{
  "n_layer": 9,
  "d_model": 512,
  "n_experts": 64,
  "experts_per_token": 2,
  "d_expert": 256,
  "d_shared_expert": 0,
  "activation": "geglu",
  "moe_layers": [0, 1, 2, 3, 4, 5, 6, 7, 8],
  "router_score": "sigmoid",
  "normalize_top_k": true,
  "routed_scale": 1.41,
  "balance_loss": 0.00669,
  "balance_bias": false,
  "init_std_router": 0.0171,
  "lr_router": 0.000596,
  "n_head": 8,
  "n_kv_head": 8,
  "head_dim": 64,
  "vocab_size": 4096,
  "norm": "rmsnorm",
  "norm_place": "pre",
  "norm_eps": 1e-05,
  "positions": "rope",
  "rope_base": 10000.0,
  "rope_fraction": 1.0,
  "qk_norm": false,
  "attn_scale": 0.125,
  "tie_embeddings": true,
  "parallel_block": false,
  "extras": ["capped logits"],
  "init": "normal",
  "init_std_qkv": 0.0287,
  "init_std_o": 0.0,
  "init_std_up": 0.0287,
  "init_std_down": 0.0,
  "init_mimetic": 0.7,
  "optimizer": "adamw",
  "lr": 0.000451,
  "lr_mult_qkv": 0.5,
  "beta1": 0.9,
  "beta2": 0.98,
  "lr_head": 0.0131,
  "warmup_steps": 329,
  "schedule": "wsd",
  "decay_fraction": 0.386,
  "decay_shape": "linear",
  "final_lr_fraction": 0.0,
  "batch_tokens": 131072,
  "seq_len": 1024,
  "doc_mask": false,
  "train_tokens": 1271000000,
  "steps": 9697,
  "dataset": "wikipedia_en"
}
Below are experts of layer 4 (counted from 0) of a mixture-of-experts language model. Rows are named router (the router's row for the expert), gate (a neuron's input weights, with its number), up (a neuron's input weights, with its number), down (a neuron's output weights, with its number) and show model dimensions 256-319. Each number is 200 + 30 x the weight over its row's rms, rounded and kept within 0 to 999.
After each expert's rows: "mostly gets" lists some tokens that are sent to it at least half of the time. This comes from a sample of Wikipedia text that the model never trained on.

# expert 31
router,148,203,246,254,168,228,160,163,198,180,180,204,211,185,221,163,215,247,191,208,244,207,225,206,154,186,235,202,260,224,202,151,209,97,200,185,215,241,148,216,235,246,139,220,174,176,167,198,225,178,212,208,213,205,189,178,226,173,184,187,174,225,219,201
gate0,184,246,177,196,157,143,173,168,203,251,174,251,181,198,228,251,177,228,164,228,216,209,198,209,195,203,184,233,226,249,208,175,211,200,259,216,203,212,186,237,175,233,207,239,208,235,189,216,176,172,244,228,218,257,246,227,133,216,163,228,198,189,244,168
up0,192,175,226,200,180,188,185,218,203,98,194,160,207,209,247,207,178,198,222,195,218,160,213,216,193,181,233,139,146,220,222,229,233,218,215,148,176,190,225,176,218,190,211,155,207,267,260,206,209,160,148,231,263,138,187,167,227,198,244,224,218,199,182,201
down0,164,183,209,183,207,234,222,183,183,156,215,198,224,143,184,201,185,154,163,238,181,226,222,180,181,173,228,214,199,240,202,187,181,131,150,235,238,221,188,243,311,183,203,255,189,200,181,203,184,164,215,202,179,217,210,154,238,251,163,208,267,147,242,192
gate1,177,237,177,168,226,209,147,218,218,172,195,225,184,206,183,169,225,199,192,235,226,185,165,212,213,164,211,267,169,216,212,209,172,164,222,210,177,216,179,260,196,167,220,216,201,231,187,234,187,180,229,136,169,196,183,213,203,184,183,203,215,178,202,178
up1,239,206,140,224,250,201,209,193,200,176,161,261,182,133,187,167,194,187,226,248,211,202,230,163,175,217,185,232,235,180,179,203,189,196,255,140,160,239,203,158,175,182,193,249,165,145,182,155,215,194,173,171,199,249,234,186,188,247,180,169,225,196,213,142
down1,167,229,248,169,212,154,156,209,227,176,242,180,205,240,228,208,175,182,217,236,225,206,254,203,195,204,207,187,190,241,231,218,254,201,192,216,235,203,182,223,284,223,216,197,155,196,198,211,215,184,176,227,197,182,143,200,180,173,243,190,192,190,164,240
mostly gets: ")\n", "\n", ".\n\n", "\n\n", "===", ".\n"

# expert 20
router,200,217,218,212,188,194,191,157,184,169,174,199,175,172,190,200,223,262,163,218,299,188,204,139,177,130,237,186,181,254,163,173,195,94,213,168,199,199,200,230,230,247,180,220,188,155,193,225,216,152,243,233,186,233,217,190,189,160,236,195,154,211,260,230
gate0,207,178,278,239,204,174,191,189,174,168,196,156,260,238,206,232,226,253,154,254,222,146,166,164,232,193,224,189,175,272,124,135,227,152,183,258,173,177,199,243,195,167,128,197,133,164,254,184,166,224,147,249,196,166,228,184,172,141,172,265,158,238,181,149
up0,177,248,239,225,184,155,135,195,174,255,182,166,175,221,239,156,219,180,224,247,203,192,202,213,177,165,229,193,209,196,151,179,185,167,209,228,238,214,181,166,235,249,187,164,187,214,161,172,185,186,269,190,179,208,205,183,205,199,216,212,205,154,211,205
down0,196,246,227,185,183,270,213,212,161,228,183,203,221,193,169,166,201,259,211,201,195,207,230,204,157,191,197,207,228,143,163,185,204,230,209,163,210,191,237,211,169,203,221,176,227,182,193,186,210,207,181,178,175,248,201,132,204,181,225,245,201,174,196,193
gate1,176,175,208,236,218,186,180,216,192,244,238,169,210,189,254,146,192,212,189,183,204,244,170,242,148,155,195,168,207,207,135,219,177,181,176,192,151,217,217,227,214,228,214,208,161,188,178,169,238,218,218,183,165,181,290,207,223,167,215,175,195,147,174,258
up1,216,210,213,153,190,186,217,176,254,182,130,189,221,184,177,181,176,222,187,209,206,211,237,262,193,230,210,230,185,156,265,130,218,247,199,185,232,220,212,195,194,176,193,201,202,227,222,191,169,197,195,253,245,185,186,142,151,219,167,233,162,224,196,162
down1,187,260,201,185,206,165,199,194,191,230,240,240,252,198,182,211,213,218,183,210,163,196,143,196,172,155,159,217,200,141,220,182,204,181,208,185,226,226,230,207,213,234,187,260,165,225,180,126,209,271,203,206,190,198,184,232,221,167,242,174,208,231,170,147
mostly gets: " S", "==", "i", "ai", " qu", " Qu"

# expert 29
router,198,193,200,244,129,270,158,217,142,183,190,213,176,205,246,181,208,234,178,242,149,252,193,128,263,218,193,212,222,255,171,138,188,153,161,210,180,213,223,210,228,230,170,230,195,216,202,180,201,171,216,204,254,211,211,147,91,172,164,200,158,200,245,214
gate0,187,249,207,218,169,212,167,251,165,247,218,269,157,159,170,193,218,234,136,260,209,183,141,181,212,180,247,211,272,202,255,200,226,191,183,203,210,242,211,199,164,200,208,272,169,153,238,227,217,166,177,193,190,194,239,210,164,204,204,200,209,172,221,153
up0,222,208,186,195,179,174,202,197,161,170,201,219,223,163,159,190,225,238,175,205,183,261,196,266,207,225,153,256,165,213,186,139,242,229,173,245,194,218,159,186,194,215,251,249,265,182,213,163,203,199,191,220,242,191,191,188,212,214,197,205,218,159,127,229
down0,187,184,214,222,233,216,140,190,229,208,238,185,253,202,233,208,178,166,187,201,195,193,238,210,168,194,190,168,220,153,200,171,222,251,210,168,204,167,219,238,175,142,244,241,234,216,273,234,185,226,191,209,224,229,230,219,193,222,194,149,212,179,188,149
gate1,126,207,178,209,192,205,175,176,126,154,225,224,217,202,180,211,176,223,245,211,160,175,233,206,176,182,186,239,230,197,187,198,191,201,228,220,224,178,198,193,190,198,144,212,169,167,289,236,158,193,217,191,217,227,210,198,170,207,192,187,186,123,209,243
up1,193,220,235,220,187,220,162,185,187,186,196,193,182,176,138,181,190,194,172,204,191,181,215,205,167,172,199,214,187,188,172,175,101,226,194,187,210,185,230,253,209,234,183,215,213,183,194,212,223,254,185,258,123,175,201,172,202,247,132,236,156,206,180,225
down1,201,194,172,216,196,186,210,180,141,189,191,210,203,192,167,188,206,222,186,174,279,178,196,212,207,223,205,180,214,219,163,205,193,244,238,188,189,173,236,175,213,200,206,175,202,185,230,187,150,230,240,205,212,230,187,196,219,199,156,202,184,228,172,232
mostly gets: "m", "z", "ain", "pe", " some", " so"

# expert 6
router,186,177,196,234,190,194,166,151,152,184,193,214,207,209,213,174,196,255,156,223,249,214,201,195,183,151,226,213,226,231,174,159,240,169,162,192,231,240,167,244,226,241,176,259,173,220,219,234,223,213,193,212,207,199,218,189,206,169,189,198,162,212,180,217
gate0,170,215,223,228,258,212,236,193,158,189,215,157,181,235,242,183,175,214,190,184,204,182,223,168,194,219,196,242,199,171,175,173,158,208,222,225,224,192,244,185,211,212,176,190,232,183,178,240,269,221,241,201,186,230,214,244,248,207,185,229,232,227,199,270
up0,227,179,184,226,201,151,158,217,193,168,211,174,234,206,258,172,205,198,184,171,207,265,191,152,197,182,216,265,244,208,244,186,205,186,219,131,212,207,149,129,211,220,202,181,192,206,174,151,203,214,157,230,210,197,182,173,269,213,210,174,217,193,204,240
down0,160,236,187,216,197,205,165,161,268,178,194,149,188,245,150,176,197,223,194,214,158,213,239,192,215,211,249,178,233,231,169,251,201,189,160,224,204,217,167,201,200,219,235,204,248,222,226,221,183,178,162,204,226,177,251,198,186,191,245,180,222,222,227,214
gate1,218,239,218,201,189,205,173,172,223,205,238,233,239,146,193,203,140,297,219,221,225,182,208,205,161,217,189,225,230,172,145,163,210,262,188,146,220,222,162,147,222,204,158,191,252,220,175,227,143,182,191,206,169,190,226,198,235,230,193,229,160,233,202,187
up1,211,215,184,192,224,155,196,172,226,213,154,187,219,167,144,183,233,187,206,150,175,191,269,201,169,214,209,231,234,201,183,163,207,177,201,202,253,169,222,216,163,188,208,143,213,161,202,171,209,217,207,182,274,113,161,195,238,223,234,177,236,174,186,216
down1,199,226,151,170,183,195,245,162,193,232,193,190,212,171,256,217,201,239,222,169,187,157,150,229,199,219,196,210,210,183,186,164,201,203,167,200,144,170,200,250,266,206,178,244,209,167,214,197,253,176,147,135,173,224,206,272,150,266,192,253,194,202,189,153
mostly gets: " city", "ity", " University", " law", "um", " death"

# expert 36
router,191,191,230,222,156,191,178,191,141,181,162,200,171,211,202,213,182,261,198,248,179,186,201,204,193,176,222,161,201,275,184,149,227,98,214,206,232,216,158,233,221,216,163,227,167,190,200,187,216,164,208,198,216,217,213,181,251,188,126,186,163,193,206,221
gate0,198,159,194,206,207,173,227,200,145,206,198,247,225,204,214,162,181,244,203,225,183,198,179,220,194,192,172,235,162,191,189,188,248,199,155,179,201,156,184,242,197,218,214,235,183,137,204,188,211,193,250,219,194,203,200,169,226,263,155,206,204,236,188,183
up0,216,231,199,213,170,197,227,224,212,194,189,198,149,244,209,186,179,193,144,153,225,225,212,227,167,182,219,185,175,202,203,202,156,191,216,191,177,164,207,222,184,169,191,179,233,193,200,247,212,158,233,231,196,210,173,116,177,217,203,190,208,203,241,213
down0,194,206,172,199,170,162,190,208,260,213,250,181,227,150,156,153,190,205,218,152,185,243,196,205,151,257,188,226,221,196,173,213,142,196,144,201,186,174,180,215,195,218,211,225,206,185,187,182,248,256,195,216,168,193,195,192,244,197,218,258,144,228,194,173
gate1,183,253,220,184,197,165,186,155,163,166,202,149,223,177,213,164,192,245,148,191,196,205,212,240,88,196,206,238,207,210,208,188,229,181,190,244,208,225,278,202,230,179,204,176,271,196,163,209,196,187,205,154,178,194,208,171,194,160,260,249,202,182,224,193
up1,164,191,244,189,250,253,170,215,256,211,245,186,263,220,207,238,182,210,207,227,181,120,189,159,256,215,175,152,187,174,148,219,195,235,221,167,173,196,146,186,194,197,223,218,174,214,189,213,216,165,174,213,229,160,212,232,187,216,149,233,153,228,240,178
down1,223,183,185,237,223,219,234,203,109,151,147,185,172,187,143,196,200,137,178,175,232,208,161,161,227,210,218,258,229,221,155,187,238,230,143,184,223,235,216,218,187,231,225,227,189,246,154,203,186,172,202,190,172,179,181,195,195,159,172,158,222,172,150,162
mostly gets: " her", " his", "an", " Man", " him", "ry"

# expert 47
router,154,204,210,235,150,200,224,171,196,217,219,200,199,199,203,173,156,237,210,209,203,198,210,164,142,120,236,189,203,239,163,115,192,181,170,199,221,220,247,208,216,267,154,188,191,203,191,220,203,181,202,217,182,224,211,195,161,179,168,211,182,197,251,229
gate0,147,196,181,188,219,175,213,128,242,207,189,208,231,229,220,232,238,200,145,164,223,269,198,232,189,246,194,166,195,224,178,209,208,226,161,245,229,237,254,224,219,203,183,170,181,179,197,163,215,193,242,199,213,132,190,186,218,231,219,237,201,198,202,232
up0,183,239,187,204,209,201,222,205,222,165,219,185,173,165,222,237,222,142,204,121,226,219,198,183,184,240,189,185,187,236,233,162,215,228,192,262,233,184,265,227,228,208,106,163,202,147,247,193,193,216,228,191,222,242,163,211,217,270,184,213,176,219,208,177
down0,189,216,178,123,268,150,186,227,165,196,181,208,192,221,195,200,201,167,208,173,168,179,216,146,236,196,225,197,192,239,178,233,231,245,181,233,207,207,198,202,93,192,171,181,197,162,217,150,196,250,178,188,214,202,134,202,169,169,193,176,242,199,244,237
gate1,205,215,169,204,165,221,176,185,214,154,226,203,194,177,245,192,174,234,209,183,168,146,197,213,217,154,180,207,236,188,232,163,214,201,214,146,237,202,214,198,161,240,171,224,130,177,184,266,211,205,172,193,223,185,202,215,179,218,205,161,194,194,165,157
up1,238,179,208,224,157,167,202,213,260,185,194,190,186,199,234,206,153,214,162,217,158,228,240,200,186,184,176,185,263,124,194,148,185,193,221,199,190,209,197,175,187,237,164,176,173,140,149,269,208,180,153,224,169,196,169,187,194,223,228,218,222,145,178,188
down1,208,197,138,205,209,197,241,180,194,200,195,200,262,242,201,208,183,144,183,203,234,158,209,164,218,173,228,165,173,132,198,157,166,160,198,192,193,219,188,189,157,190,117,216,240,184,153,215,238,213,193,195,180,210,218,176,195,270,217,176,187,248,223,256
mostly gets: "th", "ch", " J", " Th", "R", " j"

# expert 59
router,183,211,221,212,167,198,171,135,117,190,208,212,211,194,225,188,201,276,184,232,225,233,192,134,148,195,194,185,192,221,169,203,203,144,221,173,229,200,135,223,225,249,212,228,173,216,236,211,187,171,222,206,198,215,254,178,239,190,157,197,198,223,182,233
gate0,178,146,235,156,187,206,167,211,190,252,200,176,205,212,195,209,182,206,168,142,175,243,219,237,177,224,242,212,198,182,158,106,189,227,161,224,242,149,271,209,219,228,186,99,238,167,173,257,202,246,211,246,239,200,149,190,225,138,237,205,241,237,240,158
up0,193,174,234,202,181,179,197,190,202,190,201,191,171,199,203,217,194,185,185,166,182,260,240,189,199,201,239,185,241,128,253,201,159,203,209,212,181,201,225,195,191,222,200,165,271,167,205,243,212,210,181,216,333,197,192,160,187,143,177,179,163,166,218,219
down0,195,188,181,148,231,170,192,166,155,225,251,250,141,181,220,241,128,173,228,218,145,169,217,189,223,172,224,173,202,186,212,170,188,200,230,218,179,191,185,218,240,210,202,225,229,226,277,192,208,209,213,224,167,241,137,141,166,159,176,181,199,157,208,161
gate1,150,222,280,196,192,171,144,212,219,209,216,179,188,223,204,166,180,207,156,200,215,240,244,261,189,203,215,204,175,181,170,163,245,198,184,176,174,229,205,229,231,236,195,198,223,214,187,246,225,191,201,193,221,116,240,138,180,228,182,226,198,195,227,182
up1,242,152,178,185,162,206,205,198,208,225,211,192,237,204,156,198,186,222,219,161,203,160,198,185,202,192,215,238,203,213,238,194,175,251,208,242,239,190,201,190,220,217,165,183,164,210,178,179,218,234,189,159,193,265,168,201,165,182,257,206,178,247,222,187
down1,178,177,243,236,208,251,201,192,205,200,202,111,230,154,170,223,227,162,169,144,193,161,169,182,209,204,143,215,219,179,238,200,177,251,199,182,251,226,244,210,212,187,226,162,232,171,210,249,232,255,218,230,179,188,240,161,215,183,178,220,209,229,257,212
mostly gets: "|", " |", "ele", "ip"

# expert 55
router,169,188,253,232,185,220,187,251,152,165,237,194,194,169,194,183,172,214,171,229,262,218,216,197,171,156,223,185,189,185,157,173,183,151,191,215,258,215,220,220,231,235,173,212,191,203,186,159,201,144,271,227,212,235,246,192,187,212,167,198,202,185,242,229
gate0,172,245,240,175,180,163,175,202,175,184,151,183,189,201,215,195,195,148,215,240,214,155,221,170,159,153,218,226,201,186,158,227,214,192,256,149,207,191,214,211,236,188,183,176,206,194,197,251,213,204,257,224,238,178,208,149,195,230,202,212,201,190,210,206
up0,187,200,188,201,223,235,198,217,221,169,202,174,171,172,197,208,220,199,207,124,181,212,151,203,244,212,225,222,231,249,217,219,170,255,210,194,175,167,218,212,181,193,221,246,209,231,193,199,145,193,201,127,192,215,179,210,125,180,213,219,158,130,183,239
down0,210,238,204,231,265,232,194,173,162,187,213,197,213,215,210,144,184,173,188,194,158,184,190,215,210,219,229,205,226,195,217,233,216,200,160,207,221,161,210,194,208,184,251,183,189,244,231,186,198,182,228,190,131,133,171,196,257,163,215,176,196,204,181,184
gate1,188,206,212,204,160,182,208,177,195,218,209,228,271,196,184,239,193,170,190,196,192,200,175,173,217,168,191,237,187,213,242,220,220,224,221,212,225,199,241,200,192,166,218,224,221,207,159,296,209,157,158,157,215,121,262,176,226,205,214,210,179,224,183,146
up1,199,172,239,147,190,233,147,280,210,218,188,216,219,227,199,133,184,213,269,230,211,111,166,191,174,223,166,213,188,250,192,185,198,200,198,211,215,178,103,222,192,240,187,199,204,221,193,153,194,203,139,222,191,224,202,175,195,211,133,145,166,233,257,217
down1,228,209,209,166,198,170,163,223,203,195,205,216,170,214,199,133,250,233,181,180,183,222,178,212,108,185,173,255,249,254,214,240,238,162,190,212,194,218,138,221,228,238,226,215,207,232,170,170,191,219,210,201,239,177,142,181,156,215,203,186,185,183,217,236
mostly gets: "ph", " stud", "enn", "mer", "on", "ator"

# expert 27
router,175,182,242,218,188,206,197,187,129,176,181,211,186,217,197,185,202,241,187,211,211,270,199,169,202,172,198,197,197,223,178,188,205,167,194,177,226,222,110,210,232,230,171,188,171,183,157,209,171,190,179,195,213,251,213,162,184,192,170,200,171,252,224,191
gate0,227,190,202,197,211,244,218,169,158,248,250,203,257,220,217,205,194,186,243,222,217,155,200,173,203,223,176,245,163,215,179,238,214,178,210,164,200,252,206,149,247,238,194,273,149,215,244,186,227,204,210,170,206,243,203,195,226,192,194,248,265,235,246,210
up0,225,184,211,210,231,209,193,230,177,172,193,206,146,172,193,201,172,224,184,230,198,245,135,229,224,184,226,196,232,198,172,189,162,206,174,213,197,226,182,223,226,214,226,182,176,182,203,212,202,187,140,225,256,214,143,110,231,160,211,220,245,205,199,218
down0,183,255,169,192,190,243,220,174,234,264,145,184,193,208,165,175,163,224,232,212,176,249,208,212,185,182,191,200,250,183,194,177,128,159,212,204,217,176,211,184,212,240,171,199,216,190,169,175,203,229,206,245,247,177,210,170,215,199,175,185,245,185,230,229
gate1,212,164,174,245,202,214,192,174,185,253,200,172,171,173,239,195,140,216,170,190,250,205,184,161,225,218,210,162,222,199,200,259,214,168,186,194,217,192,153,196,196,203,199,202,200,192,175,240,199,227,172,194,150,168,240,188,215,188,189,153,177,217,244,182
up1,238,201,208,218,167,218,199,218,167,155,192,182,190,168,190,192,220,191,226,203,236,155,230,219,206,209,256,228,243,225,279,206,198,216,231,187,169,218,211,205,197,168,175,171,197,159,238,187,213,193,177,189,169,225,171,180,150,132,180,144,168,122,182,171
down1,204,222,224,214,193,211,225,223,183,197,256,187,200,160,225,174,210,256,281,181,200,200,196,245,217,288,234,177,203,229,207,162,217,205,235,181,182,177,219,231,202,171,156,180,170,193,157,235,235,158,225,198,225,221,176,193,232,169,210,215,167,143,136,153
mostly gets: "ud", "od", "arg", "erg", "inc", "ous"

# expert 21
router,174,238,245,242,171,215,149,257,158,200,208,191,212,145,220,153,171,214,179,213,188,226,220,189,186,193,232,219,216,249,131,181,196,143,169,183,217,234,262,232,214,222,134,226,184,206,165,200,241,139,169,240,160,232,235,196,221,192,193,202,178,197,247,229
gate0,193,172,205,210,166,242,214,190,224,197,269,130,157,203,276,183,285,213,138,187,153,270,204,153,101,191,164,177,214,188,262,263,195,183,159,178,232,204,234,175,239,198,170,200,159,212,108,170,160,177,171,178,179,199,202,180,218,203,219,172,241,235,220,188
up0,211,178,194,140,220,146,100,237,207,192,224,191,174,210,242,228,266,195,196,218,189,263,228,142,159,204,202,183,208,217,257,218,187,231,155,231,249,158,235,205,167,183,251,188,189,193,149,215,238,195,170,187,172,193,158,200,248,253,179,157,258,252,178,165
down0,163,214,192,203,136,230,164,179,224,174,190,143,170,213,158,159,228,178,187,141,139,175,219,142,203,156,197,162,235,201,223,234,221,179,206,203,160,221,212,207,103,206,155,172,218,195,182,203,215,196,199,234,150,208,238,230,206,185,152,154,221,179,233,223
gate1,198,207,173,263,178,176,171,166,155,295,267,249,221,300,185,185,219,166,173,249,148,135,218,195,199,215,181,219,202,157,167,198,183,180,199,163,176,181,198,192,170,182,168,197,237,275,194,199,222,218,183,194,182,216,232,257,166,163,243,188,172,223,197,174
up1,170,170,204,208,215,175,226,194,172,215,270,119,180,226,185,177,192,198,208,221,187,168,228,224,178,186,194,220,194,224,156,195,194,178,204,185,214,136,183,185,192,186,231,152,177,221,233,226,212,253,244,219,245,236,173,179,169,193,188,239,162,207,162,226
down1,210,197,242,158,243,243,233,215,203,193,183,191,190,190,181,219,204,182,201,186,203,211,215,209,185,129,168,211,188,243,246,210,133,217,153,199,210,180,161,233,168,215,183,176,207,220,225,155,201,228,156,145,171,208,202,212,198,148,220,187,204,187,193,232
mostly gets: "b", " r", " g", " l", " ar", " pl"

# expert 51
router,181,183,203,212,148,193,157,202,107,185,217,185,187,222,214,160,205,249,178,232,220,227,209,169,176,149,221,193,195,248,203,158,237,142,196,163,218,181,247,209,246,234,175,182,178,185,145,219,257,188,209,191,200,258,255,179,126,217,199,205,189,218,244,222
gate0,171,237,250,232,175,192,224,161,220,157,214,232,212,166,188,219,246,208,254,189,178,231,183,164,260,160,209,206,226,172,205,246,231,169,263,234,279,206,190,221,210,210,203,260,188,167,237,177,196,181,164,205,227,249,173,160,219,209,198,195,120,219,176,193
up0,230,275,176,245,258,212,232,124,219,233,186,168,148,183,203,199,201,219,247,186,219,176,211,253,240,201,158,193,233,176,200,224,168,162,214,185,244,233,196,195,175,245,171,228,197,226,230,241,201,199,172,211,171,224,220,191,252,141,242,177,226,192,154,173
down0,214,201,220,229,167,212,171,189,145,181,242,206,265,143,246,256,247,172,222,184,166,128,215,207,195,184,169,196,182,207,179,164,235,157,235,223,279,183,176,216,210,179,192,190,191,234,179,245,234,190,224,178,199,116,146,175,190,153,221,242,162,172,175,222
gate1,201,241,225,188,121,148,223,168,181,195,205,250,172,222,203,267,180,252,208,236,210,189,238,187,240,203,197,206,183,155,161,195,188,173,243,166,229,220,204,224,193,229,202,236,186,182,284,213,215,218,169,155,195,149,251,178,186,246,178,210,239,199,172,168
up1,253,216,197,171,209,237,185,217,218,224,240,180,198,195,226,202,252,202,245,198,160,189,198,174,163,143,198,201,200,149,205,191,193,198,161,207,137,165,236,188,233,191,210,188,228,166,209,188,204,198,212,210,169,219,158,183,175,187,207,159,170,221,178,178
down1,181,209,181,219,231,146,222,203,175,193,230,193,191,190,208,196,199,149,210,212,241,213,210,191,238,200,172,167,168,146,251,206,210,156,173,227,243,215,220,193,213,198,250,207,239,252,203,212,212,193,183,184,242,115,185,259,174,184,235,181,213,208,156,251
mostly gets: "2", "1", "3", "6", "4", "5"

# expert 14
router,192,243,233,259,199,205,195,169,202,189,213,168,206,195,181,185,195,263,188,196,200,212,189,178,146,177,231,187,221,242,192,189,203,130,210,222,247,177,191,232,217,220,190,251,174,219,155,202,233,169,190,175,190,235,241,185,215,217,139,195,137,167,186,196
gate0,179,212,186,252,216,204,235,213,198,243,244,213,196,211,157,243,220,237,196,185,211,175,217,199,189,243,204,199,263,247,184,222,238,190,195,230,176,164,240,152,180,174,185,260,147,172,158,250,234,184,125,167,201,209,142,175,213,186,215,230,141,218,129,182
up0,179,204,238,203,128,193,217,175,182,195,176,201,187,164,216,158,204,184,191,254,180,193,137,173,211,181,154,247,176,186,193,213,150,226,192,216,217,202,203,189,218,192,209,171,224,153,207,221,198,225,225,214,224,207,184,226,211,189,172,215,225,223,253,237
down0,268,225,206,187,210,199,200,195,213,186,180,221,147,179,212,212,180,220,182,213,206,205,187,157,182,194,188,234,221,191,181,211,149,185,189,246,202,231,151,224,299,188,168,174,241,187,174,192,180,208,204,140,162,236,129,193,202,210,163,155,222,220,234,222
gate1,262,173,166,158,202,253,226,219,172,189,245,141,170,197,195,240,235,209,178,173,173,226,227,232,204,179,230,195,222,238,182,188,205,201,196,184,257,221,196,162,247,208,178,172,149,177,167,143,201,181,168,216,185,167,198,180,261,168,176,181,188,218,194,186
up1,183,193,196,178,200,194,181,198,203,211,174,146,185,218,198,250,211,186,145,205,114,221,189,222,195,228,217,212,199,195,195,154,231,213,190,196,243,185,241,195,239,190,191,199,183,151,191,183,184,148,163,192,150,235,211,177,190,247,217,202,223,184,225,266
down1,203,233,172,161,223,245,201,241,240,209,194,234,172,212,262,156,138,175,202,173,164,206,216,162,168,183,206,197,170,232,170,191,159,160,195,253,168,180,245,218,190,220,169,213,167,187,205,193,185,222,170,198,186,182,194,176,199,201,237,218,180,153,181,221
mostly gets: " L", " D", "l", "g", " pre", " sl"

# expert 56
router,184,217,192,254,220,165,224,194,163,173,214,208,184,200,185,165,151,255,178,226,193,278,210,257,155,180,206,196,178,220,156,150,190,138,228,208,214,213,168,230,238,259,191,193,174,241,191,211,189,133,237,222,226,215,211,170,217,160,171,198,207,201,245,243
gate0,212,196,224,165,248,165,251,173,189,213,193,171,181,201,242,224,194,209,176,218,210,221,135,176,182,130,218,219,186,186,240,166,200,157,157,215,183,243,208,233,250,201,213,165,188,231,227,234,205,173,224,204,213,209,152,228,219,176,204,217,230,197,219,184
up0,194,207,223,217,200,177,217,169,192,201,187,147,184,226,192,213,205,237,138,146,182,185,196,173,235,242,209,219,191,214,181,243,181,207,152,211,247,185,170,240,227,245,203,171,159,227,165,233,181,259,203,237,220,200,181,228,184,235,244,202,214,198,170,228
down0,178,215,132,236,217,265,193,209,169,179,241,146,218,194,202,248,150,231,215,138,226,153,208,203,201,170,175,185,178,157,208,256,206,215,169,193,245,194,262,196,199,193,202,222,188,245,170,243,149,172,156,220,205,214,206,238,185,154,187,218,208,232,189,179
gate1,174,231,202,188,184,216,145,190,208,178,210,219,175,163,158,191,194,249,209,227,214,234,181,177,192,136,162,212,167,216,149,210,189,231,219,193,185,210,186,155,198,197,193,220,182,261,188,238,204,217,188,185,185,247,207,225,198,136,181,189,187,204,149,168
up1,150,211,249,163,216,152,201,192,215,194,268,197,207,192,200,194,190,246,160,222,161,234,202,158,193,189,188,211,239,208,234,187,207,204,215,176,207,175,182,182,240,196,177,203,209,215,182,239,161,194,228,132,253,263,186,210,218,236,141,206,194,231,186,231
down1,183,203,169,183,201,206,192,141,191,204,183,218,177,193,185,251,225,169,227,222,259,219,209,175,182,174,174,185,230,220,146,203,208,211,165,209,142,220,201,222,133,195,263,207,172,220,222,207,164,199,167,230,177,180,157,189,222,160,182,190,173,237,138,207
mostly gets: ";", " &", " /", ");", " State", "ire"

# expert 17
router,178,173,228,232,204,194,176,176,156,177,205,186,227,194,205,173,145,233,168,199,254,199,178,138,163,189,252,200,219,231,185,211,194,144,241,198,204,250,219,229,221,215,198,230,144,143,199,223,230,197,216,201,224,230,219,183,215,200,221,191,186,178,256,194
gate0,205,237,179,175,186,223,215,141,185,185,178,179,238,171,247,194,225,213,179,166,280,204,215,189,181,146,181,192,174,209,208,207,236,180,242,216,231,196,181,208,187,114,189,272,216,222,231,166,227,193,150,246,209,227,212,190,239,232,160,166,198,184,201,171
up0,171,194,226,236,194,208,232,228,228,233,177,233,211,231,283,190,249,187,228,199,267,227,188,192,234,175,204,210,147,212,231,196,140,210,202,231,217,146,213,242,241,194,208,113,159,180,163,188,235,192,212,240,191,178,164,212,265,218,214,227,245,237,157,146
down0,211,230,152,209,208,215,191,161,173,183,247,191,149,247,176,207,217,163,186,209,155,193,193,185,226,183,195,163,287,193,216,234,208,188,165,184,202,189,177,180,168,201,207,247,182,211,212,201,194,201,206,126,229,218,206,192,178,240,218,180,222,261,188,187
gate1,239,222,166,223,223,180,187,197,187,198,121,205,169,206,183,235,160,200,202,212,141,233,134,222,211,135,192,147,254,179,199,216,187,191,145,217,215,148,183,206,178,195,241,169,217,195,193,228,223,182,210,236,192,191,224,219,202,184,250,218,211,194,158,176
up1,225,202,176,229,181,168,192,146,225,203,126,230,134,152,235,185,217,218,239,180,176,180,211,220,170,210,138,170,235,200,151,195,214,189,217,191,245,191,192,193,189,258,143,227,220,155,182,170,163,143,248,157,158,187,190,194,215,233,194,174,216,239,220,166
down1,167,181,195,208,184,209,223,230,222,146,178,271,172,169,168,160,214,170,208,170,250,206,173,207,177,224,165,188,228,162,179,235,182,208,202,175,234,196,174,141,137,149,212,194,222,199,136,170,194,196,175,189,266,220,175,250,198,207,230,199,234,187,225,208
mostly gets: " B", "L", " T", " R", " Z", " Sh"